From a checkpoint of a small mixture-of-experts model trained on Wikipedia.
Size: vocabulary 32000, 48.1M parameters.
Experts: 8 experts in each of 14 layers, 336 bilinear neurons an expert, a softmax router.
Training: a variant of Adam for the experts, 712M tokens.
Below are experts of layer 6 (counted from 0) of a mixture-of-experts language model. Rows are named router (the router's row for the expert), gate (a neuron's input weights, with its number), up (a neuron's input weights, with its number), down (a neuron's output weights, with its number) and show model dimensions 0-255. Each number is 128 + 24 x the weight over its row's rms, rounded and kept within 0 to 255.
Before each expert's rows: "comes before" lists some tokens at least twice as common just after its tokens as in all text. This comes from a sample of Wikipedia text that the model never trained on. Tokens count by the router's weight.

# expert 2
comes before: " |", ",", ")", " County", " City", " States"
router [150 159  97 123 125 132 140 135 143 100 146 171 138  99 148  88 142 127 144 139 134 135 158 130 107 114 132 137 119 176 145 103 135 103  95 122 103 101 149 147 175 115 113 149 124 132  95 125 128 129 134  93 128 138 164 112 128 180 155 141 128 113  99 165 113 109 151 124 115 128 149 128 102 126 114  95 127 135 130 145 146 146 137 103 104  94 168 133 116  82 130 140 108 116 138 145 143 164 106 117  86 147  91 162 123 191 101 144 150 118 108  82 177 106 127 113 119 137 128 100 135  99 165 125 146 137 174 133 115 130 127 122 188 119 183 158 100 147 151 133 171 148  71 148 139 145 131 134 126 174 101 128  96 160 148 147 120 189 167 114 125 163 109 117 111 117  94 142 133 122 136 127 145 132  95  78 122 145 119  95  77 139 132 121 130 143 130 142 123 128 160 135 151 133 171 146 172  89 119 133 109 115 121 104 134 154 113 154 133 150  98 173 116 157  98 116 166 126 128  96 126 150 115  91 139 171 122 178 133 134 105  84 120  95 134 164 179 125 152 142 168 124 146 117 161 110 116 145 149 151 166 146 105 122 155 132]
gate0 [133 116 133  96 100 140  94  96 131  84 129 134 125 124 122 111 142  90 188 138 114 145 112 117 103 119 132 139 116 137 135 131 145 122 168 137  87 149 152 112 110  56 121 148 114 124 104 132 150 146 110 141 154 140 147 125 143  96 159 130 140 125 104 116 128 119 146 106  98 136 175 159 123 129 144 145 138 162 115 128 126 146  74 137 126 127 127 143 129 136 129 153 112 134 100 110  91 103 126 120 170 129 109 138 192  96 119 129 165 181 123 150 146  89  97 119 153 123 113 130 146 167 135 160 140 115 113 136  49 145 157 102 128 120 120 135 133 144 108 104 123 135 129 125  90 114 111 163 153 138 141  99 112 139 143 120 143 121 100 176 137 114 146 117 107  99 183 106 143 169 170 150 101 100 132 116 158 170 127 125 136 185 123 174 150 103 133 123 127 145 142 133 114 139 107 114 162 216 161 133 132  79  82 125 110 120 124 136 119 127 124 128 127 169 197 142 104 112 178 152 134 124 132 146 174 102 122 102 125 119 124  90 111 117 116 143 159 144 157 134 110 122 104  97 131  91 154 130 105 106 117 122 120 105 137  83]
up0 [ 85 123 131 156 117 157 133 104  91 130 136 131 106  67 120 137  94 125 130 114 108  90 129  86 158 152 137 123 116 111 103 135 147 150 100 126 124 105 145 120 114 120 159 108 117  78 177 135 143 135 141 112 151 119 118 132 128  78  89 139 112 159 139 104 149 117 146 152 169 128  88 149 107 138 153 146 133  95 121 167 131 194 143 132 142 148 114 134 176 113 137 134  88 160 152 145 132 124 141 102 117 141 178 133 113 119 143 167 128 119 143 112 103 140 138 166 167 115  99 153 181 135 131 158 103 147 148 150 116 122 164 149 129 118 166 122 152 172 111 115  99 108 162 133 135  95 166 100 104 129 122 117 140 102 155 157  96 107 118 111 171 122 122 158 131 127 119 107 129  96 115 191 141 144 135 159  65 161 119 120 108 131 135 148 119 154 154 144 135 156 140 157 105  83  95 134 125 133  94 150 151 151 130 106 144 119 136 107 120 105 132 196 150 124 133 146  97 147 132  95 132 102 133 128 149 170 124  98 154 129 151 121 185 112 120 136 108 156  86 186 134 128 170 134 157 143 132 140 146 106 143 130 134 135 130  75]
down0 [ 74 129 124 150 139 146 104  78  90 137 122 130 100 146 131 154 168 117 100 100 143 110 118  86 117 152  96 154 161 113 129 150 116 130 134 114 125 114 142 124 131 121 122 175 138 142 154 152 121 122 136 143 146 121 144 137 116 106  96 146 127 154 154 112 130 130  96 148 135 145 137 138 108 136 139  79 124  89 139 135 130 175 157 128 116 115 149 129 112 147 148 131 121 155  88 161 169  78 103 133 134  77 164 113 111 105 108 119  96 118 151 166 109 161 121 105 142 167 114 117 136 149 161 144 142 157 159 140 133 115 157 118 147  85 136 119 112 141 129 156 102  86 127 157 151 163 119 142 145 151 150 117 124 113 105 131 100 127 186 134  92 129 152 144 129 154 112  96 162 139 108 172  85 125 176 143 131 127 112 157 130 120 116 117 128 137 159 147 188 102 118 101 118 139 146 105 115  95 137 136 102 101 109  95 156 145 162  77 136 131 120 137 129  73 132  57 135 127  83  55 109 138 128 128 125 127 130 102 141 122 150 177 180 159  78 105 146 109 130 119 120 164 122 173 153 139 132 130 163 113 130 113 115 106 144 105]

# expert 6
comes before: "\n", "==", " He", " of", " The", "The"
router [103  90 114 150  97 165 114 119 119  89 154 135 132 125 130 120 152 136 147 146 145 143 115 125 106 135 122 131  89 121 107 114 116 102 158 183 147  88 174 136 129 124 112 140 177  92 160 120 142 152 132 190 111 101 154 144 132 126 161 116 116 159 118 126 155 142 140 100  76 110 133 160 168 126 165 136 122 146 142 123 152 117 102 161  98 145 123 144 105 117 149 124 126 113 139 134  90 119 149  93 102 122 158 108 100 123 141 135 113 158 139 134 122 138 159  88  86 151 142 143  86 122 111 102 114 131 114 140 174 155 177 145 139  94 107 132 101 128  83 136 143  98 161 128 110 141 126 138  86 119 129 133 130 125  93  96 107  79  80 135 119 104 165 148  89 125 123 107 137 133 106 124 125 125 143 125 158 148 132 110 135 143  93 102 138 100 119  63 115  98 116 140 103  99 131 119 130 152 114 158 101 186 108 146  80 113 117 125 128  89 133 150 103 156 154 135 127 137 135 128 115 110 158 130 154 121 161 175 124 107 123 139 145 189 123 163  77  98 108 128 143  70 124 114 163 138  77 167 156 106 128 114 166 114 115 113]
gate0 [101 106 140 140 104 137 137 113  91 121 121 129 141 111 150 151 120 122 130 106 134 111 139 109 116 138 149 138 161 107 177  91 145 128 173 165 133 136 128 132 110 116 143 120 134 127 104 147 170 106 143 151  93 135 126  72 113 145 123  76 129 169 164 114 123 180  91 138 125 113 124 144 137  82 172 100 118 117 130 133 167 116 136 150  85  92 155 126 163 112 145 106  92 118  84 158 158 152 131 141 131 117 172 126 104 134 117 135 118 138 123 159 121 142 128 155 158 109 125 136 136 134 113 132 149 131 124 138  73 126 171 141 102 116 125 136 125  92 164 155 145  86 152 110 101 111 136 141 156 151 139 150  88 147 126 161 121  94 141 154 196 132  96 146 130 160 128 143 137 160 149 153 134  72  99 103 107 119 157 145 148 115  78 113 124 116 143 151 152 136 154 127 142 122  85 134 145  98 107 109 150 113 133 149  88 137 219 130 163 102 154 124 157 131 128 106 142  97 117 119 115 128 164 126 153  85 139 156 130 132 121 135 145 139 158 178 144 132 141 124 118 108 149 138 133 135  86 136 142 147 132 118 102 102 208  98]
up0 [145 119 120 110 129 119 105 129 118 136 147 127 129 104 160 131 159 137 148 148 122 132  97 112 109 107 125 142 124 128 139 134 105 152 166 117 136 139 144 128 141  99 124 108  84 150 144 149  86 145 127 136 165 121 147 111 103 109 133 145 118 121  85  94 118 126 132 122 128 110 149 124 118 120 166 161 116 109 114 145 147 172 145 108 121 149  82 131 123 121 106 125 132 120 119  80 107 125 144 130 136 148 149 129  94 115 128 136 161  81 116 167 155 116 134 168 118 139 112  94 106 121 103 141 158 123 129 127 144 152 142 119  84 118 132 120 145 116  98  91 160 152 103 139 105 101 150 106  97 112 128 145 171 122  63 152  82 128 123 111 143 112 136 113 169 115 142 170 118 120 172 123 115 170 102  94 179 134 135 137  96 109 119 160 109 161 164 134 114 176 192 164 103 135 194  82 148 156  87 132 124 125 130 129 160 154  89 147 134 101 100 115 131 100 144 134 195 118  99 128 127 139 126 149 172 141 151 148 124 141 139 101  82 108 127  77  95 165 143  92 120 143  98  86  92  85 121 132 107  90 132 140  68 100 125 121]
down0 [159  86 101 111  98  88 128 104 137 127 133 165 167  99 160  97 141 159 104 119 155 159 124 170 151 106 163 115 126 126 101 147 112 155 142 114 107  88  93  78 168 137 134 135 104 116 126 148 109 127  86 156 183 173 134 116 120 101 155 120 143 114 173 136 170 154 151 148 124 120 128 152 112 101 149 118 123 146 117 123 124 133 118 121 114 150 137 178 102 105 109 151 114 149 147 131 121  87 166  99 134 128 102 118 120 124 166 112 123 125 173 152 117 141  85  83  89  98 129 165 138 128 139 124 110 126 106 124 135 142  98 127  88  92 165 126 122 175 116 114 153 126 180 110 144 171 100  96 122 141 165 138  88 130 171 129 113 169 122 106 136 126 127 136 116 135 150 151 163 188 168 117 137 140  89 101 176 129 113 125  97 111  94 146 135 142  93  98 128 129 142 120 149 136 131 111 114 108  99 164 150  99 107 104 132 142 120 103 118 166 133 136 116 106 126 108 121 113 131  90  90 117 129 135 144 139 140 156 135 120 141 132 150 128 192 134 114 149 152 103 191  98 118 150 153 140 156 132 161 139 131 102 144 154 157 128]

# expert 1
comes before: " |", " 0", "|", " 1", " /", " MF"
router [150 144  91 147  97 104  99 117 147 121 146 151 132 180 125 131 159  90 113 127 156 159 153 139 130 119 114 104 153 122 142 142 114 112 145 134  88 113 135 157 129 155 168 160 135 156 141 130 129 141 117 108 151 123 117 144  93 137 113 110 106 175 167 135 153 134 101  81 156 126 143 178 114 171 135 132 154 164 120 119  78 127 119 134 137 162 141 127 140 159 122  98 165  98 162 146 173 160 142  91 164 137 118 122 125 106 105  92 124 153  98 107  75 113 168 143 134 130 122 165 138 149 141 119 106 110 108 142 125 168 119 123  87 118 124 135 121 115 147 102  77 128 140  73 116 133 124 114  77  91 177 155  96 124 155 131 163 116 130 115 133  99 161 170 104 145  83 107 114 144 155 109 113 173 103 154 149 134 152 149 148  67 113 133 136 112 121 138 125 118 124 160 134 131  74 161 133 146 125 158 157 117 107 126 128 160  92  90  99 157 119 124 123 109 177 140  74 103 135 125 128 108 126  95 124 116 155 127 118 105 149 106 158 141 120 111  97  98 138 124 119 135 129  60 143  95 138 101 118 117 120  98 140 123 146 136]
gate0 [123 120 181 119 108 122  97  91 140 164 175 113  75 161 122 133 141 132 122 107 134 138 147 155 105 126 125 132 122 103 179 117 153 143 130 101 143 139 120 136 114  96 113 136  76 103 161 135 149 112 138 133 135 132  97 145  90 159 143  81 117 162 149  60 111 123 127 165 135 110 106 152 145  94 131 130 126 144 117 130 117 165 145 145  92 112 183 131 148 123 111 108 123 127 144  93 155 111 135 101 144 162 163 101 122 107 121 125 155 123 140 143 114 120 129 181 131 136 174 123 128 139  82 139  86 122 112 154 138 142 137 121  96  98 110 134 142  76 109  90 128 131  88 123 139 148 114 111 179 123 121 119  89 109 136 110 100 125 108 142 140 137 110 116 130 134 179 125 133 131 125 130 100  89 119 161 182 112 113 178 200 158 123 183 126 110 108 147 126 114 137 125  94 116 132  93 146 136 137 104 113 139 132 149 121 145 138 157 141 173 177 143 143 137 117 121 125 112 104 107 144 135 109  80  95 119 155 135 118 179 196 123 157 122 142 145 129 151 126 129 112 127  86 123 136 153 148  79 150 149 127  92 136  99 109 139]
up0 [131 173 135 132 123 134 125 127  74 120 128 115 131 196 118 144 149 102 109 133 129 130 118  98  86 121 140 132 112 105  99 135 138 142 222 140 156 146  75 165 129  62 107 175 154 120  92 136 158 121 163 132 119 150 128 112 143 135 123 139 103 123 135  76  93 122 122  68 111 120 121  89 105 127 150 117 160 120 116 142 130  86 166 165 141 116  94  97 138 121  80 112 136 111 134 109 135 109  90 154 138 106 102 153 165  88 115  97 167 138 103 171  97 118 130 154 160 139 108 109  99 163 100  99  93 191 132 119 110 111 120 142 155 135 156 120 119 126 101 111 140 113 155 134 141 120 141 110 148 114 100 121 110 155  76 125 132 136 103 130 104  99 139 102 136 161 134  94 133 119 127 114 118 136 162 154 113 135 117 118 124 132 140 120 178 124 126 138  85 102  94 131 142 159 151  93  94 126 171 129 159 128 110 157 136 119 107 139  88 110 137 136 152  93 150 124 129 106  86 112 158 118 126 137 170 142 106  97  96 174 133 100 149 127 137 117 134 116 133 131 105 124 121 136 108 113 148 142 164 108 109 107 115 137 108 147]
down0 [125 102 127 165 116 135 121 119 105 114 123 148 127 154 115 138 142 124 131 160 139 106 115 150 134  96  79 117  79 102 104 134 140 121 118 104 116 110 127 161 160 131 154 129 138 123 128 170 128  76 106 108 130 120 132 140 141 106 174 150 127 127 177 114 112 160 149 171 111 103 108 171 150 105 116 150 120 134 119 106  95 133 145 108 115 167 139 117 116  99  97 148  79 102 142 151 149  80 138  97 102 173 114 127  72 119 152 162 146  80 143 142 120 131 109 137 128  96 147  71 129 115 103 151 123  96 151 137 148 109 109 152 141 134 124 141 125  88  99 111 132 116 133 125 174 149 133 109 108 111 120 150 100  91 152 136 150 141 133 144 153 145  94 105 154 124 133 113 153 106 123 136 109 127 103 153 152 123 104 167 132 165 127 163 156 161  97 107 165 108 144 116 123 166 137 126 146  96 140  80 127 135  82 173 131 148 160 136 165 148  88 115 111 143 118 100 119 129  75 146 139 149 128 144 160  79 141 117 136  92 133  89 137 149 154 117 123 108 111  97 111  95 109 107 113 144 155 109 204 191  96 136 146 146 160 116]